{
  "d_expert": 160,
  "activation": "tanh_gelu",
  "qk_norm": false,
  "schedule": "wsd",
  "decay_shape": "linear",
  "final_lr_fraction": 0.0
}
Below are experts of layer 8 (counted from 0) of a mixture-of-experts language model. Rows are named up (a neuron's input weights, with its number), down (a neuron's output weights, with its number) and show model dimensions 0-127. Each number is 128 + 24 x the weight over its row's rms, rounded and kept within 0 to 255.
Before each expert's rows: "mostly gets" lists some tokens that are sent to it at least half of the time. This comes from a sample of Wikipedia text that the model never trained on.

# expert 3
mostly gets: " Primary", "ē", " manuscript"
up0 [158 115 180 133 142 112 116 116 125 103 105 182 158 154 151 129 131  71  98 132 164  97 115 142 132 130 144 156 142  95  91 120 159 130 164 135  82 142 145 145 132 119  83 137 112 152 124 141 123 186 133 101 139 140 139 138 131 162 124 116 140 125 131 123  93 129  99 107 123 182 126 159 125 178 113 139 126 113  98  91 146 130 139 147 142  96 152  89 123 148  85 154 127 132 148 157 131 147 125 110 149 115 159 115 112  81 176 127 171 140 122 163 136 137 119 161 131 123 128  88 146 140 158 126 127  79 141 111]
down0 [146 136 134 101 146 180 135 112 136 128 143 113 124 134  85 126 171 154 130 103 112 131 115 120 122 124  63  79  75 151 125 119 119 140 139 155 161 150 103 129 104 142 117 140 126 161 141 144 115 126 117 119 159 105 101 124 132 102 161 118 141 155 141 105 124 118 116 137 131 135  89  92 110  63  99 121 119 116  90  94 120  82 116 134 118 141 147 127  93 174  92 169 132 101 153 100 134 111 107 155 134 122 140 153 113  89 133 130 104 115 132 102  76 129 135 103 145 101 157 145 125  90 119 151 156 181  95 104]
up1 [122 152 152 139 160 129 137 139 151 124 107 182 119 131 151 120 142 128 137 148  93 139 130 129 104 155 162 124 125 100 104 128 153 124 142 127 146 104 114 146 121  61 113 127 126 133 107 121 158 174 151  94 138 118 126 121 131 117 138 110 186 102 109 126 103 163 150 136  84 113 136  83 115 121  65 132 165 148 125 104 138 105 153 175 147 134 104 103 110 151 130 127 153 161 122 135 127 132 130 102  93 142  85 144 106 105 146  82 140 134 165 128 142 171 144 179 100 125 193 138 117 137 159 159 120 124 161 127]
down1 [104 115 183 125 160 159 136  97 136 118 137 137 181 112  93 121 113 122 108 161 169 141 120 140 150 162 115 120  92 142 118 133 129 134 101 162 151 138  80 145 117 159 120  99 122 145 131 122 159 129 124 126 143 157 122 116 123 212 147  87 108 121 134 116 117 140 115 135 111 127 128  98 127 117 111 103 131 182 119  98 163 104 150 119 133 111 129 101 116 111  75 117 140 103 130 112 159 119 127 114 130 128 174 161 122 119 138 160 120 115  98 181  71 161 103 126 122 122 139 163 167 178 110 146 136 126 140 125]
up2 [ 99 135 125 158 143 103 148 113 130 130  96 161 153 144 118 115 152 114 120 122 157 129 119 101  85 139 160 144 113 146 157 123 158 137 128 142 117 169 168  98 120  77  89 134 138 125 152 150 103 108 154 161  87 171 150 117 105 124 127 196 140 159 153  91 133 143 148 106 100 129 154 131 151 155 163 124 139 136 124  86 139 143  99 128 130  90 125 118 103  75 103 149 132 119 133 147 139 157 138  85 138 124 124 144 125  85 104 118 162 125 125 150 119 154 130 138 135 194 170 112  85 123 134 109 108 137 145 166]
down2 [166 129 165 109 137 138 104 128 118 121 143 138 170 136 107 139 143 106 155 135 148 116 104 138 140  91 164 156 151 146 119 165 110 128 124  71 120 137 159  95 126 125 142 155 127 149 127 125 113 107 100 120  96 118 127 138 193 110 173 121  87 174 130 107 131 147 130 106 106 114  90  80 148 111 134 160 130  96 149 127 163 149  69 102  95 133 143 133 108 113 149  93 119 104 145 136 139 130 130 160 107 106 137 147 125 135 132 134 128 130 126 139 129 184  96 123 177 127 120 138 124 144 131  53 131 125  72 136]

# expert 38
mostly gets: " and", " but", " or", "whose", " &", " while"
up2 [ 96 120 111 157 122 122  97  75 146 101  98 146 145 152 123  98 117 129 129 109  88 152 145  82 117 139 127 132 159 140 149 160 145 113 149 103 116 161 105 160 142 116 122 117  97 109 100 143 151 129 155 135 127 104 136 142 124 105  67 146 157 115 134 133 157 101 136 114  60 126 160 129 153 152 141 142 101  99 136  72  86 133 150 151 123  96 157 135 135 139 132 142 144 123 120 136 136 110 101 106 129 123 118 148 159  78 121 123 111  69 107 134 122 109 113 127 132 194 178  91 113  93 140 104 144 140 138 125]
down2 [135 138 145 150 146 153 102  81 157 134 141 125 154  92 122 122 119 124 132 143 120 103 123 133 109 131 100 102  93 125 186 104  87  75  90 137 155  99  97 128 148  94 164 136 136 140  99 103 141 104 119 145 149 118 127 140 153 172 149 137 154 108 147 101 110 123 109 113 124 138  82 135 129  86 150  86 133 122 139 119 148 101 137 156  81 166 138 122 130 127 126 118 139 153 140  92 138 134 166 197 111  91 134 144 133 120 102 150 124  93 149 101  96 149 130 168 110 109 126 138 122 114  88 140 160 106 116  80]
up3 [169 191 125 149 105  68 149 115 134  85 148 125 104 173  99 135 135 125 148 134 108 115 126 119 182 131 106 144 108 147 128 124 153 144 116 150  83 144 145 111 123 137 103 107 146 122 134  78 116 124 129 132 139  89 102  92 116 127 117 113 110 131 129  98 123 134 125 134  88 138 149 125 119  93 154 101 133 113 141 159 117  79 185  84 111 137 164 149 140 168 153 110 145 129 140 134 150 136 159 113 132 147 145  82 132 118 116 129 133 133 159  98 102 123 112 154  79 149 166 156 170 122 138 131 175 108 137 146]
down3 [148 128 148  90 106 137 132 154 135 102 135 157  96 208 120 155 122 172  96 160 100 117 156 137 163 147  87 180 139 102 116 111 144 138  92 134 124 114 145 154 103  83  93 102 111 112 142 146 123 165 127 156  99 139 138 127 111 115  95 115 118 115 130 153 111 195 138 158 113 138 175 156 130 123 144 149 129 134 126 138 100 132  92 118 130 149 143 131 140 174 138 108 135 128 113 123 143 138 149  87  94  92 124 132  95 120 109 153 126 136 110 133 110 130 124 121 134 123 167 146 167 142  92 106 150 139 147 179]
up4 [106 161 137 138 138 113 142 117 112 152 141 103 166 136  88 104 150 128 143 130 124 173 111  84 133 174 103 122 126  82  94 121 111 139 148  88 132 118 122 157 106 108 140 112  82 120 108 119  54 129 145  96 138 122 144  95 118  84 126 136 123  86 159 119 162 153 157 109 127 127 151 106 145 123 152 120 119 136  75 122 139 145 153 176 121 117 111  92 119 108 125 112 136 126 117 126 143 122 133 111 123 115  83 138 110 103 148 108 152 101 158 155 152 175 123 139 200 122 149 156 101 109 128  85 128 127 126 151]
down4 [141 144  94 119 127 132 116 101 166 152 139  76 139 134 114 122 101  92 137 143 122 147 112 122 125 130 156 141 128 156 108 145 123 117 102  94 156 130 116 129 111 136 147 109 151 141 195 132 174 109 161 100  90 144 117 124 104 155  80 126 136 131  90 185 112 111 114 127 135 138 106 134 143 157 208 152 101 123 112 122 112 125 122 155 156 129  81 103 139 148 125 136 137 163 110 142 150 138 139 102 122 101  93 113  97 108 133 123  90 101  98 100 123 129 146  95 115 122 135 125 186  98  83 128 157 131  91 135]

# expert 33
mostly gets: " Chevrolet", "ches", "ll", " Kong", " Ford", "illon"
up0 [127 125 137 146 102  83 112 127 137 127 139 149 163 138 133 156 148 134 115 112 190 124 106 143 135 148 168 118 158 103 111  98  95 159  92 100 109 172 122 123  96 126  98 109 106  91 133 140 125 122 115  85 115  76 132  96 115 142 123 148 155 129 136 113 106 134 127 144 109 166 187 138 180 130 138 191 181  94 142 111 161 135 138 145 127  85 112 116 104 163 159 154 133 127 124 126 129 127 131 122 157 121 119 132 147  96 131 109 145 113 154 166 143  99  88 143  92 131 126  70 116 109 130 113 121 140 137 128]
down0 [ 82 139 129 142 119 106 130 127 140 128 129 106 162 150 108 125 156 160 165 135 142  83 153 124 107 140 108 103  83  96 117 141 126 100 167 115 178 149 106 144 125 120 124 133 140 140 102 135 107 116 126 147 119 119 123 119 150 158 155 111 131 139 124  83  85 151 117 132 162 143 108  97 132 109 162  93 155 127  87 118 144  94 135 125 128 118 117 156 132 168 124 112  95  83 137 150 113 144 130 113 115  74 155 188 114 135 136  54 127 110 138 119 104  74 109 129  83 171 149  86 122 138 111 126 143 142 127 118]
up1 [136 149 105 118 190 121 118 110 129 128 143 169 129 135 117 118 100 103 144 145 148 154 160 119 120  81 109 150 128 134 113 136 181 144 132 116 116 112 145 149 104 121 145 135 138 115 138 107 167 122 115 112  81 122  93 104 124 123 168  78 181 121 110 114 149 110 134 141 105 122 147 109 117  78 126 147 152 141 150 117 146 126 142 148 150 114  99  94 119 146  99  90 129 133 170 137 145 144 131 106  92 132  94 176 135 142 114 112 110 153  81 109 115 132 173 176  86 160 136 120 126 191 156 110  98 123 150 118]
down1 [143 109 102 131 171 112 114 112 160 135 108 174 127  93 128 119 103 126 142 124 178 133 131 134 167 130  91 124 115 123 118 124 123 127 175 105 135 124 111 119 200  88 125 142 120 138 130 125 118 134  96 135 103 114 116 157 144 130  82 117 113 111 163  85 142 116 104 108 137 128 142 137 150 117 128 134 144 133 152 107 128 103 125 147 117 168 109 155 121 134 137 133 103 116 127 107 121 105 206 121 120 116 142 117 195 146 111 137 152 119  68 153  82 107 151 135 169 122 154  99 147 113 164 179  99 134 162 122]
up2 [115 163 130 165  97 110  94 170 130 110  88 168 112 149 108 173 161 110 141 134 118 107 176 114 140 156 103 139 113 131 122 117 114 129 137 109  96 123 104 129 109  92 130 131 151 129 172 130 122 124  90 142 127 115 134 120  93  98 128 167 157 140 133  85 133 110 141  96 129 179 116 139 137 129 116 110 114 101  92 111 119 149 118 101  90  74 154 122 126 160 122 106 172 118 123 133 113 129 101 114 103 138  60 182 135 162 119 142 138 127 131 131 123 163  79 129 172 164 161  97 113 141 148 132 138 126 124 121]
down2 [155 140 112 121 132 151 117 132 138 112 163 128 136 114 124 125 159 140 161 133 135 126 119 116 118  86 106 135  97 130 149 171 155 118 126 131 183 131 147 137 108 164 192  80 120 133 162 197 124 165 156 121 141 135 147 135 111 131 119  97 122 165 119 109 140 129 137 108 125 153 117 135 100 129 131 171 117 115 160 136 108 124  75  78 126 106  92 133 157 146 141 152 135 146 131 124 145 133 155 123 132 116 107 124 109 111 123  82 109  90 128 107 141 144 159 120 121  60 173 127 159 120  98  96 109  77 146 160]